Experts of a small language model: 96 squared ReLU neurons an expert, 4802 steps.
Below are experts of layer 3 (counted from 0) of a mixture-of-experts language model. Rows are named router (the router's row for the expert), up (a neuron's input weights, with its number) and show model dimensions 192-255. Each number is 128 + 24 x the weight over its row's rms, rounded and kept within 0 to 255.
Before each expert's rows: "mostly gets" lists some tokens that are sent to it at least half of the time. This comes from a sample of Wikipedia text that the model never trained on.

# expert 96
mostly gets: "towards ", "until ", "where ", "toward ", "before ", "after "
router [148 113 131 111 149 163 167 133 171 127 118 156 102  88 150 146 116 127  96 159 124  84 108 131 152  97 125 128 122 120 135 154 129 102 141 127 119  83 135 147  87 164 117 160 184 117  86 105 150 128 144 138 140 110  95 112 142 142 101 132 143 118 125 127]
up0 [104 103 146 118 148 168 120  75  99 121 136 104 124 120 151 136 160 122 146 146 122 118  80  95 101 125 120 104 111  95 169  84 124 125 105 147 187 127 140 123 123 178 163 121 142 123 171 149 142 124 143 137 108 136 139 104 144 142 101 128 163 143  99 164]
up1 [114 140 108  88 125 132 111 122  99 110  74  92 101  97  83 124 131 136 108 137 120 121 135  97 160 130 108 156 173 127 135 117 141 158 125 101 163 112 121 113  99  79 133 116 169 147 136 151 113 137 156 111 135 113 118 130 101 102 124 140 141 134 140 134]
up2 [143 108 111 144 125 114  97 170 136 123 124 158 145 132 133 145 146 121 154 125 111 120 120 113 166  89 142  85 172 117 149 158 144 157  97 133 105 137 162 165 125 121 136 112 180 131 108 145 125  93 124 106 187 130  55  89 148 121 100 176 128 137 127 129]
up3 [128 136  93 165  71 134 127 142 135 134 130 140 115 113  82 113 116 108 128 116 104  73 137  95 100 111 122  88 130 106 117 122 118 107 135 151 141 162 163 104 163 123 137 116 146 156 146 130  84 118 126 190 145 103 115 132 152 135 126 143 135 148 175 122]
up4 [106 120 145 108 130 115 140 100 157 131  88 144 140 158 164 111  89 117  79 133 128  75 107 118 105  99 112 104 130 115 166 141  71 100 134 132 163 141 127  92 151 153 137 154 113 161 126 134 130 135 144 152 103 118 128 129 138 133  80 113 111 123  89 159]
up5 [113 131 119 117 147 139 145 138 122 124 140 124 122 148 150 172 118 138 142 170 107  98 148 164 147 107 149  97  85 134 145 199 137 116  84 102 164 120  94 121 151 137 130 135 160 168 120 119 122 137 139 131 132 121 106 109  88 131 132 166 134 136 126 110]
up6 [135 125 116  98 131 127 100 129 137 133 124 112 128 124 158 172 117 125 111 114 107  76 118 119 153 100 106 130 100 129 155 137  83 134 165  69 130 106 149 153 158 102 113 119 133 117 131 128 131 104 122 129 105 140 118 125 109 130 104 126 104 132 141 143]
up7 [110 126 136 151 141 139 117 176 166  98 110  86 177 137 151  88  89 109 101 125 123 118  95 160 155 141 114 138 117  97 129  98 119 108  86 140 133 144 166 125 120 101  93 102 160 120 162 128 140  99  85 100  89 166 122 146 122 125 134 108 163 157 165  77]
up8 [126 124 172  93 104 175 108 143 127 183 140 145 150 103 132 126 139 153 147 154 105 128 134 109 147  93 123  89 149 130 118  80 107 153 162 128  64 109 124 122 146 166 117 145 167 114 111 106 154 139 116 149 106  85 128 134 122 150 125 137 108 148 117 164]
up9 [117  54 135 120  86 122 154  94 170 169 121 133 162 144 158 132 100 121 132  96 108 113 140 108 155  83 138 120 144 107 153 125 136 119 147 143 128 151 173 172 138 120 132 109 151 129 115 105 129 112 135 125 134 112 196 130 140 106 140 147 146 160 187 145]
up10 [124 133 108 148 133 116 122 161 108 175 115 141 106 107 163 180 137 171 117 120  89 118 133  81 170  87 149  84 127 159 114 142 137  91  75 124 145 115 135 151 214 142 108  95 207 143 162 103  79 142 126 107 132 108 118 126 135 157 115 132 120  97 143 136]
up11 [145  70 160  81 111 143  88  92 124 140 132 182 139 162 146 136 166 102 103 136 140 145 124 105 121 141 123  88 119 117 174 121 126 128 122 116 138  99 156 121 144 136  90  60 104 157  95  92 135 125 138 141 160 109 101 126 103 145  96 152 159 137 168 124]
up12 [ 88 134 133 114 169 100 103 145 154 144 143 124 134 111 134 129  99 142 124 155 135 158 129 126 122 133 125  90 101 116 127 143 169 131 140  86 162 145 149 149  95 108 138 126 112 147 119 112 157 158 116  78 134 129 109 159 137 129 131 141 176 171 107 112]
up13 [154 139 122 149 160  66 149 114 111 135 111 139 134 110 131 159  84  82 158 134  98 126 128 133 163 148 150 105 146  73 145 151 167 110 147 113 136 126 146 140 136  89 136 135 128  97  88 112 114 116 137 113 146 101 129 154 146 133  87 114 116 149 145 130]
up14 [137 140  85 138 116 106 162 161 156  88 150 117  78 119  84 115 130 162 114 169 122  68 115 141 109 148 123 129 124 105 150 109 151 128 149 158 162 147  77 175 138 164 126 137 145 129 129  89  65  91 157 144 108 130 119 117 140 139 111 149  87 118  83 164]
up15 [120 129 136 149 109 156 165 131 133 133 139 115 132 120 132 136  88 135 120 154 147 145  90 142 137  95 113  79 186  59 194  82 114 125 124 125 186 106 131 111 155 147 136 129 152  79 112 134 145 126  84 142 137 130 149  77 133  81 158 146 149 152 112 119]
up16 [140 131 144 139 124  77  74 138 138 149 171  63 170 108 128 131 109 143 136 115 130  72 127 136 150 110 143  85 147 105 156  98  76 123 126  99  95 127 107 118 131 167 171 141 166 176 134 142 118  86 111 148 135 193 123 117 142 155 102 137 103 103 117  90]
up17 [159 134 129 122 166  99 120 159  91 105 113 109 117 107  83  99 118 108 113 149 166 199 106 122 118 108  89 136  97  99 107 148 131 131 176 133 134 130 117 136 108 161 124 125 109  63 145 135 134 145 114 117 150 119 145 152 145 121 142 156  99 121 111 101]
up18 [152 128 133 146 120  96 109 132 145 135 116  79 146 133 128 137 137 145 128 123 150 152 133 150 122 143  77 101 149 109 131  93 126 125 127 135 137 117  92 118 102 159 132 151 119 163  85 103 136 109 125 137 132  77 130 123 141 111 150 171 210 115 115  96]
up19 [112 111 122 132 103 134  95 125 138 133  81 132 144 178 121  71 132 107 142 139 159 111 133 118 123 131 121 145  97 135 148  91 114 133  88 111 100  79 159 164 130 115 127 133 161 128 126 136 140  87 137 124 130 125 121 128 127 176 115 148 120 157 112 157]
up20 [ 82 124 156 149 142 123 143 130 116 133 176  93 118 160 112 128 123 131  89 159 163 141 126 103 136 116 101 168  92 125 104 128 110 100 104 108 120 112 142 114 128 130 154 102 130 131 135 102 108 111 110 157 111 123  96 169 123 148 115 156  87 121 109 109]
up21 [152 110 105 113 133 126 113 144 136 120 147 103 126 136 120 114  80 127 112  87 143 143 134 180 177 123 127 112 136 146 118 146  79 123 129 118 136 149 138 121 169 122 138 153 133 132  80 102 123 116 108 159 133 102 127 148 121  95 143  96 133 165 152 123]
up22 [148 118 124 109 124 155 115 114 165 163 121 123 129 131 140 164 114 111 134 141 149 101 116 121 128 133 158 109 139  91 112 124 132 121 128 114 121  95 141 121 142 109 154 146 106 138 155 104 126 167 138 107 131 117 118 168 108  98 107 112 138 107 116 134]
up23 [197 102 119 141 149 128 118 104 135 154 100 142 145  64 159 130 144  95 159  74 103 104 146 125 128 129 146 151 125 159 136 113 108 104 128 129 148 147 185 136 114 139 125 150 139 135  90 110 113 148 128 121 180 115  96 109 121 123 144 114 150 103 100 108]
up24 [140 126 140 117 165 111  92  63 148 147 147 141 106 120 136 121 108  82 152 126  90 122 119  70 159 118 158 161 141 108 130 102 140 140 105 123 140 114 115 127 111 151 123 172 115 103 129 143  85  74 151 111 127 147 137 145 115 144 105 133 109 143 113 149]
up25 [172 147  98  99 162 149  95 130 127 140 153 122 158 145 131  72 143 113 118 126 128 108 123 116 101 121 140 103 130 145 135 107 137 129 129  99 116 148 123 129 123  79 149 124 170  95 151 148 117 107 150  98  79 126 116 169  99 122 139 119 130  85 141 129]
up26 [151 109 123 110 130 132 110 122 144 176 129 131 126 134 148  99 124 136 115 143 136 111 104 120 137 121 143 120 113 160 108 126 116 128 110 142 187 138 169 142 102 103 148 129 165  92 129 135 122  62 147 151 131 128 142 119  79 133 131 132 122 138 125 139]
up27 [ 93 162 101  86 111 160 105  81 212 141 125 184 146 137 144 147 123 164 137 144 105 143 134 114 119  92 115  86 105 132 113 110  59 131 152 133 135 138 142 113 116 139 130 149 104 103 160 123 138 179  99 117 139 144 112 123 128 117 144 131 126 123  99 145]
up28 [135 144 114 121 103 159 137 124 117 136 137 162 132 106 100 136 120  76 165  97 119 141 173 124 116 122 114  76 116 113 136 169  85 108 134 130  87  96 116 121 135 148 124 146 155  89 142 164 111  91 117 111 156 155 147 133 107 172  96 161 157 135 118  85]
up29 [114 134 145 144 144 156 144 142 124 178 127 135 101  95 122 133 114 124 141 117 138 133 106 128 116 138 174  87 107 114 157 126 102 123 109 115 141 101 166 130 100 157 149 147 111 146 124 144 135 107 135 143 157  96 113 160 149 127  85 120 127  96 134  90]
up30 [ 90 152 155 142 136 124 144 153 145 160 120 131 100 130 115 140 184 144 110 115 132 165 123  98  85 142 122 118 158 161 136 105  82 161 139 133 132  93 191 120  98 162 118 147 103 177 141 130 125 139 117 147 158 125 156 110 103 137  78 129 144 131 124 129]
up31 [160 102 130  89 141 102 126 138  89 127 116  93 110 117 130 114 122 125 120 185 119 139 129 168  96 116 109  60 149 125 143 176  92 118 130 132 111 113 126 122 102 153 122 138 129 144 125 136 148 126 102 147 138 119 121 146 154 116 145 161 109 118 158 136]
up32 [151 100 127 150 121 131  95 120 107 150 152 135 116 120 115 140 141 130 122  98  74 153 112 121 126 104 187 147 137 108 116 146 112 113 129 141 154 190 119 171  99 180 137 131 131 109 101  78 130 106 145 122 164 102 101 118 145 149 119 163 143 110 143 121]
up33 [213 112 140  69 105 150 146 133 127 120  96 165  94  91  67 141 148 125 120 173 156 113 123 115 139 156 119 166 111 183 101 145 173 104 122 174 149 146 166 167 128 145 119 160 145  97 103 116 117 107 123 144 135  81 119 118 156 136 113 133 149 125 137  98]
up34 [142  97 148 157 138 147  96 141 129 180 134 193 153 136 115 115 126 103 215 101 160 121 156 112 173 127 121 107 165 148 141 103 167 125 144 118 103  98 110 136 115 140  91 135 129 124 149 140  65 126  79 128 127 111 146 133 126 143 129  95 155 127 126 151]

# expert 164
mostly gets: "name ", "including ", "like ", "Like ", "names ", "List "
router [148 160 146 134 140 139 143 105 160 134 127 131 126 123 113 115 116 123 113 109  94  92  88 117 116 117  94 102 125 136 185 130 121 107 157  94 152 131 168 156 111 150 123 144 182  94 151 135 118 136  99 173  61 104 126 134 166 133  83 152 159 128 150 102]
up0 [102 142 133 123 146 122 144 153 147 128 147 125 122 121 120 128 146 154 117 143 111 146 147 121 151 154  93 142 148 127  78 133 141 129 115 120 152 117 119 141 167 121  64 127 154  89 130 111 104 141 126 115 116 148 127 109 141  88 121 124 158 139 122  91]
up1 [148 142 128 132 100 132 147  88  94 101 119 173 147 180 118 137 143 145  97 126 142 150 105 120  95 137 161 181 122 133 134 161 113  97 103 133 150 106 142 147 157 117 137 117 156 112 134 141 118 135 159 155 128  91 133  80 119 157 149 129 109 125 117 127]
up2 [118 142 125 152 151  93 146 134 143 113 130 123 129 104 140 180 124 137 154 123 146 136 125 127 111 139 129 148 118 144 143 125 107 144 131  94 122 131  98 152 140 159 104 112 153 124 138 109 128 152 126  98 124 171 156 159 114  95 175  97 128 131 151 130]
up3 [108 141 145 117  97 124 171 135 153 176 116 149 128 135 119 153 116  92 138 141 153 125 116 119 148 152 117 124 143 180 112 134  90 124 140 120 123 133 163 113 119 144 158 189 141 137  95  99 121 179 127 146 124  91 138 136 151 145 116  94 165 177 155 121]
up4 [ 95 120 128 105  87  80 121 130 111  85 136  70 122 159 137  94 114 149 150 113  98  96 143 149 113 127  78 131 137 135 130 143  95 131 127  93  92  58 159 142 132 134 139 142 173 157 108 117 128 126 125 134 146 119 130 153  98 108 212 123 132 127 124 144]
up5 [ 81 128 122 112  98 116 149 124 100 111 114  99 137 131 111 159 136  96 128 132  95 121  97 117 113 156 185 101 178 130 100 122 131 129 189 130 172 127 138  87 128 124 132  85 112 137 137 147 103 152 128 133 113 146 128 138 121 121 174 123 204 130 131 101]
up6 [ 95 150 126  96  85 136  80 123 191 135 116 110 149 162 104 117  90 130 165 105 164 106  94 108 104 138 161 130 100 128 129 118 117  83 148 179 124 147 157 132 138 111 169 109 180 132 139 128 125 127  97 128  61 154 116 131 138 132  91 104 145  95 102 128]
up7 [145 141 176 127 154 132 147 133 117 163 139 157 131 170 138 109 119  95 145 155 130 117 113 143  66 169 116 154 141 162 146 134 144 129 103 146 118 131 133 152 166 118 128 148 195 110 155 108  76 105  99  94 128 118 110 127 139 142 119 112  98 118 114 106]
up8 [114 170 136 163 155  82 103  94  96 154  85 131 182 185 117 113 112 128 141 118 140 155  66 148 158 127 122 138 126 119 104 104 141 140 119 146 127 101 157 117 114 132  94 174  96 130 109 141 148 102 103  63 119 125 157 135 147  80 111 163 158 109 131 117]
up9 [174 149 129 155 128  97 146 105 126 136  90  91 149 121 143 143 133 130 107 124 120 187 130 137  95 126 106 123  86 164 158 157 125  99 106 132 139 149 118 132 115 136  89 145 140 124 115 173 127 109 126 142 134 131 179 140 131 148  76 157 151 146  95 110]
up10 [112 121 145 140 147 118 165 156 121 141 102 101 144 132 132 175 134  94 124 142 157 129 134 134 107 122 140  66 129 140  50 106 116 143 133 131 155 146 139  62 155 146  71 162 110  85 117 115 142 125 123 129 133  94 157 130 145 122 139 174 173 121 147 147]
up11 [116 111 148 126 117 165 143 117 134 113 133 138  87 147 177 124 135 171 128 142 136  76 105 148 180 131 104  90 154 133 145 124 121 161 156 126 116 128  77  91 124 163 159 144 117 151  88 123 151 120 108 118 117 110 122 119 169 148  97 138 145 175 128 111]
up12 [127 115 138  99 142 131  85 107 137 110 147 125 120 123 117 112 138 110  96 141 121 128  95  87 133 110 166 106  95 104  67 143 136 103 114 134 140 136 129 104 115  72 132  88 144 131  80  99 125 151 105 169 123 143  83 133 161 115  87 116 166  98 146 126]
up13 [125  63 160 106 148  79 129 134 126 138 104 125 102 171 144 101 166  86 101 140 135 118 162 122 125 136 111 124 156 132 109 123 138 100 120  84 115 138 123 118 128 102 119 107 138  80 120 122 114 147 121 150 128  75 122  91 138  99 154 121 166 122 116 139]
up14 [142 117 139 126 127 173  88 105 120 139 110 114 155 131 109  82 144 115 170 121 137 132 131 136 120 141 148 147  77 144 111 118 148 141 140 107 148 133 121 143 130 100 147  82 163 122 106 136 121 108 108 133 143 119  75 135 143 152  99 160 118 175 152 100]
up15 [119 109 142  98 141  96  95 166  69 127 130 108 116 164 103 123 172  81 117 124 160 142 137 127 123 111 101 121 116 176 166 149 111 116 160 108 133 137 159 142 131 150 161 109 129 135 128 165 114 121 110 125 139 118 156  63 131 143 155 143 128 107 102 101]
up16 [118 138 105  77  85 108 124 133  84 124 131 137 146 127  80 152 176 160 124 124 123 155  85 117 144 157 152  99 118 150 132 153  88 114 111 106 164 112 143 160 148 130 121 127 133 141 108 118 109 144 114 124 135  86 142 128 124 111 136 187 135 107 142 139]
up17 [111 152 110 124 133 108 150 120 163  79 136 108  87 112 146 101 107 106 151 138 101 108 141 159 145  51 130  96 126 118  90 152 109 158 123 141 114 115 121 148 191 116 130 173 120 159 113 118  94 160 146 129 131 136 142 143 141 184 154 153  92  97 127 101]
up18 [170 135 120 138 131 176 154 144 129 121 102 138 134 145 114 163 112 151 115  98  75 108 128 142  97 119 127 166 141 157 120 117 116  94 141 114 124 141 101 166 140 128 149 141 139 175 169 122  78 167 136 146 101 115 167 149 133 103 120  85 117 155 142 146]
up19 [ 96 144 174 117 146 100 114 110 114 168 107  81 146 139 115 130 145 159 128 154 111 156 153 105  94 110 113 119 141 166 145 121 112 142 144 122 129 119 137 145 181 158 126 134 111 139 143  86 133 169 108 115 101 163  98 118  99  87 107 149 155 122 127  67]
up20 [134 140 107 143 153 145 103 145 137 109 118 100 123 121 103 102 116 159 126 144 142 117 151  92 116 160 136 136  92 123 142 132 128 131 106  94 144 106 114 164 138 134  79  80 126 155 141 138 166 134 124 138 116 143 158 143 114 148 121 160 128 124 176 108]
up21 [150 111 138 124 108 109 122 105 144 151 134  82 109 148 157 141 149 142 111 138  82 124 160 126 130  90 143 136 133 110 117 133 111 135 151 112 157 140 129 133 118 161 140 109 103 107 147 149 167 118 119 138 157 152 121 162 127 120 140 126 158 152 133 153]
up22 [103 131 116 137 136 161 126 165 159 153  88 145  91  86 133 142 105 118 170 119 150 112 105  70  89 152 149  96 123 154 102 133  88 142 136 131  99 130 166 124 142 115  79 163  79 163  90 113 149 161 108 171 134  80 123 145 122  98 161 144 133 137 160 108]
up23 [109 118 115 130  84 112 108 122  75 159 109 112 113 176 156  98  90  94 164  89 155 125 147  91 148 112 136  88 116 130 166  77 123 176 151  94 141  95 139 131 121 138 117 143 160  72  90 151 111 122 130 159  49 111 108 128 149 116 106 124 147 136 140 105]
up24 [137 161  77 109 113 206  96 142 137 157 137 144  93 159 138 129 139 111  95  95 131 157  77 138 121 100 126 151 137 163 111 114  91 152 107 145 127 163 129 139 148 108 112  89 154 168 111 111 134 106 116 111  97 113 100 146 102 133  83 120 124  88 132 116]
up25 [159 134 141 168 116 136 125 154 105 134 106  96 145 136 163  95 125 173 155 156  91  81 134 165 147 115 107 148 152 124 126 109 107 141 161 117  98 120 151 114 158 138 172 117 142 127 137 124 101  83 137 140  79 112 134 113 112 154  90 132 140 102 108 103]
up26 [142 108 188 134 136 109 135 129 153 150 111 120 167 130 122 152  84 121 128  94 139 158 131 141 109 101 184 120 142 108 165 165 132 149 138 102 120 159 189 124 108 150 137 123 127 108 172 147 123 114 160 157  90 128 115 160 123 103  85 116 159 131 123 105]
up27 [153 120 130 158 133 113 103 130 143 107 107 150 107  97  84 110 140 132 181 127 139 133 129 114 109  56 143 150 127 128 177  77 153  82 123  87 122 185 151 150 147 106 141 125 107 130 181 150 163  96  97 172 131 142 129 179 147 139 102 110 106 129 135  98]
up28 [ 96 178  95 110 123  92 146 145 105 135 147  93 104 118 134 119 116 105 138 127 106 153 159 100 159 135 150 160 106 121 122 165 118  96 150 129 125 129 124 122 129 141 121 163 150 132 106 124 104 174 134 161 136 138 161 112 114 153  77 148 161 109 155 105]
up29 [ 70 168 144  90 109 116 117 151 142  93 141 146 112 106 155 137 161 120 188 128 108 102 165 109 146 115 101 101  99 133 128 105 126  90 144  77 103 141 125  97 139 114  99 109 140 108 118 135 111  97 144 132 131 145 147 132 137  94 122 159  89 149 142 136]
up30 [120 115 140 159 155 175  73 146 127 166 147 102 146 135 130 107 130 124 106 113 127  85 162 114 131 120 143 122 106  83 106 131 149 143 105 100 140 121 124 105 115 111 155 136 145  93 135 117 100 148 125 118  84  96 159 153 100 140 136 114 146 137 116 103]
up31 [110 125 120  99 132 111 143 125 107 109  98 133 123 172 100 117 120  93  94 127 129 104 137 133 118 122  84 118 139 123 167 122  90 116 149 104 184 174 144 163 115 134 134 130 121 100 149 168  86 172 147 122 116 121 116  78  98 153  88 130 122 113 114 125]
up32 [117  87 140 132 142 169 136 107 115 107  89 114  84 123 164  86 119 126 102 135 168 107  93 132 130 128 125 125 133 138 115 181 127  93 127 139  91 143 166 112 112 115 127 136 175 121  85 134 183 143 133 123 117 153 147 138 129 122 111 145 158 129 129 116]
up33 [131 130 112 168 114  99 116 116 130 140 111 159 179 143 118 118 119 191 149 116 164 143 124 144 155 123 142 173 147 129 126 115 114 168 146 160 149 130 124 171 141 118 133  99 143 129 127 128 132 148 136 124 149 118 173 108 123  87  95 154 132 140 126 131]
up34 [ 93 141 103  83 145 145 128 154 149 177  74 119 103 145  95  69 145 140 119 108 110 117 128 124 137 125  96 111 105 170  86 168 138 142 114 121  91 106 134 133 106 107 102 130 155 119 128 110 116 132 142 130 104 122 174 142 141 158 101 121 203 142 147 110]

# expert 163
mostly gets: "became ", "As ", "as ", "because ", "become ", "when "
router [160 109 114 147 105 118 147 186 139 125  94 175 109 125 113 112 138 124  89 167 112  99 122 155 136 127  95 139 104 153 128 106 131  73 172 106 170 106 130 182 127 166 126 172 179 110 141 167 118 123 114 136  98 129 138 151 150 114  97 164 147 118 154 106]
up0 [125 115 180 151 124 115 161 126 123 128 120 115 102 152 153 125 140 144 111 117 157 133 123 122 157 114 125  74 104 136 162 119 120 162 170  79  95 144 100 138 122 149 121 110 117 124 107 136 120 104 121 142 144 117 141 113 139 122  85 138 157  84 119 127]
up1 [137 152 157 133 116  77 149 160  97 173 118 140 157 113 123 153 119 118 101 141  96 125 145 151 151  96 152 132 102 125 129 114 154 130 114 159 115 110 122 142 123 123 121 168 106 170 135 107  75 130 155 117 115 150 163 157 122 123 118 122  95 121 115 150]
up2 [138 113 126 139 134 138  95 129 124 128 141 143  97 123 136 120 143 117 101 133 105 165 129 139 102 120 107 107 147 136 155 122  90  97 126  89 110 122 106 141  91 123 119 127 119 149 148 138 113 170 152 188 120  92 166 160  97 164 140  85 124 105 129 132]
up3 [187 109 173 164  89 136 130 122 100 173 160 117 169  97 115 120 147 121 139 167  91 141 118 138 131 117 113 124 130 131 117 111 149  84 104 119 136 124 123 116 119  91 137 167 130 126 103 132  97  83 135  98 141 111 132 125  75 146 129 154 126 118 100 117]
up4 [157 114 148 121 138 132  96  91 149 135 140 188  84 122 150 110 155 120 144 134 123 108 123 119 139 161 120  88 107 184 103 158 148 129 118 142 131 127 103 188 107  91  90 111 159  95 148 173 142 124  91 170 140 129 146 125 140 138 111 125 150 128 119  99]
up5 [113 163 103 137 123  91  85 156 155 163 161 119 143 152 152 110 194 133 115 162 138  93 134 125 164 146 133 138 119 132 119 102 171 100 138 112 135 127 137 158 160  90 140 134 154 123 160 119 116 112 126 130 154 110 133 150 141  96 180 133 135 143 154  84]
up6 [112 158 146 163 105 152 113 134 150 108 124 133 143 140 110 176  73 133 145 120 141 134 118 159  38 114 160  84 145 181 145 132 113 147 159 174 130 142 137  94 114 136 139 163  51 113 101 154 134 130 152 118 118 145 139 120 109 114 125 151 118 155 161  87]
up7 [ 97 129 153  86 143 112 114 153 123 119 141 103 114 128 105  85  97 132 103 138 115 149 137 186 143 142 131 139  83 121 125 115 127 148 129 121 149 104 121 140 130 114 109 176 138 129 155 117 149  88  80 137 121 132 184 124 127 145 121 152 159 130 138 122]
up8 [118 161  96 103 130 153 116 148 126 125 134 142 148 177 114 133 133  75 100  92 102 125  85 107 107 113 148 108 116 121 157 166 108 115 130 161 101  92 148 117 133 167 118 120 141 130 209 160 113 141 167 114 158 117 114 151 130 131  94 142 115 118 153 123]
up9 [142 159 121 106 117 119 117 128 194 161 138  92 128 129 107  69 118 144 106 138  96 131 150 163 125 101 115 104 105 102 182 127 124 150 120 127 145 154 112 118 128 121 123 109 150 159 151 157 121 145  80 127  94 126  83 169 157 133 174 106 142 136 110 130]
up10 [ 80  87 106 124 143 160 157 155 113  83 121 134 129 101 144 116 116 107 166 159 168 100 136 146 127 102  99  76 108 129 151 127 167 153 132 124 126 119 188 159 120 143 165 153 149 117  93 127  97  82 111 148 102 105 175 151 134 151 118 147 154 114  92 102]
up11 [100  97 101 157 128 120 142 151  92 101  80  91 120  98 134 150  89 134 144 130 103  93  96 129 103 169 138 164  97 151 134 117 107 134 159 115 123 167 160 128 165 161  99  98 145 152 164 151 125 127 130 117 109 111 121 113 135  94 122 161 170 117  98  82]
up12 [134 112 149 150 170 140 175 164 121 135  88 126  98 100 150 150 155  80  89 124 108 139 118 130 118 136 120 172 135  81 117 135 125 134 161 131 135 128 113 109 109 152 140 111 104 118 141 141 190 171 126 155 146  96 132 147 112  91  95 128 130 119 112 119]
up13 [122 160 143  93 138 142 160 121 128 105 137  61 128 163 153  98 144  98 102 103 144 139  94 133 115 139 143 124 126 138 118 153 152 113 159 188 112 167 104 101 144 140 147  94 132 127  92 125 125  86 134 133 112 115 121 141 146 131 153 167 113 137  98  86]
up14 [127 125  97 133  73 119 123 130 103 147 142 141 112 158 138 140 121 116 156 105  88 120 107 137  94 100 121 132 110 136 137 127  99 122 148 131 135 105 151 146 100 111 101 122 154 180 146 160 135 119 129 140 124 129 197 179 160  89 105 186 113 119 110 105]
up15 [126 117 126 131 123 108 110 170 131  90 121 108 190 106 102 170 174 139 109 111 122 124 112 122 128 134  99  76 127 120 108 127  97 135 127 106 170 127 112 145  77 109 143 136 102 128 147 130  96 111 114 144 126 111 145 111 156 140 161 105 106 156 116 118]
up16 [119  86 118 149 145  98 118 170  72 130 117  80 163 143 138  99 104 131  88 131 121 101 150 158 141 120 134 168 129 117 165 138 155 106 153 126 158 164 118  98 137 137 111  94 132 159 150 139 115  85 135 163 104 113 133 151 154 118 122  97 136 144 111 133]
up17 [140 105 142 171 154 128 109 134 156 150  94 120  71 126 106 137 133 127  97 200 153 138 101 168 132 128 124 180 100 138 173 148 155 125  97  63 163 115 140 183 123  99  92 117 153 125 109 124  66 108 127 106  80 124 116 125 135 148 131 103 154 113 149 150]
up18 [128 151 114 135 107 125 143 169 157 147 156  78 120 136 114 115 170 149 111 165 130 116 163 165 127 102 121 167 125  95 137 172 109 124 106 129 128  67 153 133 160  91 156 148 149 161 186 157 141 125 142 140 176 130 151 161 131 106 143 159 102 123 129 116]
up19 [137 104 115 148 112  88 105 105 118  88 123 101 131 122 102 109 134 111 135 169 100 127 127 147 177 136 113  82 138 127 139 126 108  90 156 138 111 134 135 163 103 112 134 135 108 137 139 132 131 117 137 131 116 125 133 133 118 132 102 116 125 111 140 148]
up20 [125 143 156 157 163 161 132 135 123 139 116 111 122 173 117 144 138 129 151 129 135 149  71 136 115 135 127 155  86 127 128 142 163  96 111 116 144 113 140  77 109 111 154 137 130 115 151 156  59 149  99 100 108 127 121 132 138  94 128 147 152 104 114 104]
up21 [141 160  83 120 155 119 129 130 121  93 140 151  95 150 101 128 109 120 122 133 113 125 147 196 147 130 104 126  94 152 137 152 145 107 130 114 144  93 111 133  94 134 121  82 134 133 149  90 104 125 129  89 123 127 128 138 135 104  80 144  97 131 150 169]
up22 [143  94 118 122 120 105 116 158 100 127  93 126 158 147  99 109 137 104 141 142 123 144 138 121 147 109 131 120 147 110 122 136 143 104 128 114 130 130 188 117  89 116 114 153 148 133 136 104 170  98 138  87 121 107 166 168 104 163 136 110 163 139 145  98]
up23 [158 100 107 148 151 125 159 146 134 172 141 159 117 103 136 122  92 136 109 133  89 160 140 104 126  99 149 148 140 122 115 167 125  73 143 155 121 141 120 102 138 147 102 134 130 141 185 137 142 154 143 166 124 139 105 137  99 148  87 121  93 147 152 127]
up24 [159 117 152 132 146 156 138 169 122 115 144 144 111 157 121 107 117 137 113 122 134 140 157 167 123 134 105 149 133 130 121 124 119 129 136 146 116 137  81  95 134 155 115 120 145 152 146 126 122 147  91 156 102 106 121 121 113 173  90 149  98 100 117 138]
up25 [146 136  98 139 112 167 124 140 165 102 127 168  82 145 117 133 138  88  71 169 173  98 100  95 133 118 154 131 117 149  92 189 126 101 167  89 130 105 157 108 137  85 114 143 116 127 119 124 127 132  96 103 109 100 145 130 125 124 116 111 126  51 134 133]
up26 [119 159 141 115 121 109 160 133  98 131 181 108 145 165 135  97 102 161 159 124 150 173 119 121 135 117 155 105 145 137 144  94  93 115  93 117 162 102 102  81 168 144 147 111 124  63  92 107 112 164 139 158 104 140 124  85 103 104 117 116 143 138 155 140]
up27 [ 98 141 146 160 108 100 119  94 124 172 140 126 150 133 140 127 130 157 109 151  95 162 155 118 157 122 135 146  91 105 115  90 130 116 148 173 169 136 182 146 151 127 108 117 116 146 125 155 158  91 135 130 126 112 199 159 175 119 152 128 155 124 164 136]
up28 [ 89 110 114 168 133 133 134 122 117 137 108 134 130 133 158 128 109 121 142 177 130  90 158 132 132 108 140  94  77 162  96 121 120 102 137 107 133 124  95 116 167  96 120 139 120 131 109 116 145  87 160  81 156 131  69 111 112 117 118 142 117 155 140 139]
up29 [161 143 144 107  73  85 165 101 149  89 118 130 131 172 155 143 142  97  89 112 161 175 101 144  98 112 135 123 140 162 170 152  86 124  93 119 150 126 120 110 151 168 117 127 165 103 167 125 101 138  84 145 129 121 103 131 132 138 135 143 105 126 115 137]
up30 [118 137 101 149 140  74 122 116 102 107 112  87  79 122 115 108  69  86 130 109 110 164 114 120  92 118 150 132 169 140 136 111 121 136 109 132 132 177 111 108 151 121 136 111 164 108 133 130  93 159 104 123 111 106 154 163 118 136 113 132 154 107 116 122]
up31 [135 134 115 195 108 125 126 148 175 128 121  97 136 141 108 140 129 157 129 119 176 136 125 152 168 143  95 100 155 123  98 127 114 152  86 116 164 116 126 139 112 131 121 159 154 151 132 138 122 119 143 104 146 114 157 134 128 123 169 147 113 136  90 126]
up32 [152 105 140 150 154 136 136 143 117 179 128 152 150 138 159 128 127 100 117 105 127 160  99 120 143 161 104 106 119 118 143  76 135 124 140 107 141 138 143 107 131 162 116 117 109 122 114 118 140  67 112 128  96 111 151 130 156 117 135 158 139 119  93 115]
up33 [107 167 160 140 137  66 100  99  93 144 125 109 128 140 142 166 124 143 136 100 116 129 110 110 121 116 122 128 112 125 140  99 126 111 128 109 116  73 117 139 121 106  96 170 141 119 126  96 100 144 136 137  88  99 142 126  65 107 107 168 118 163 113 167]
up34 [140 131 153 103 157 145  99 142 125 122 123 109 164 131  98 123 133 163 112 151 152 141 145 149  99 105 139 138 129 110 126  95 124 147 185 123 108 149 118 136 146 150 131 126  70 155 103 135 129 111  96 165  89 112 189 146 113 114 141 150  93 109 120 105]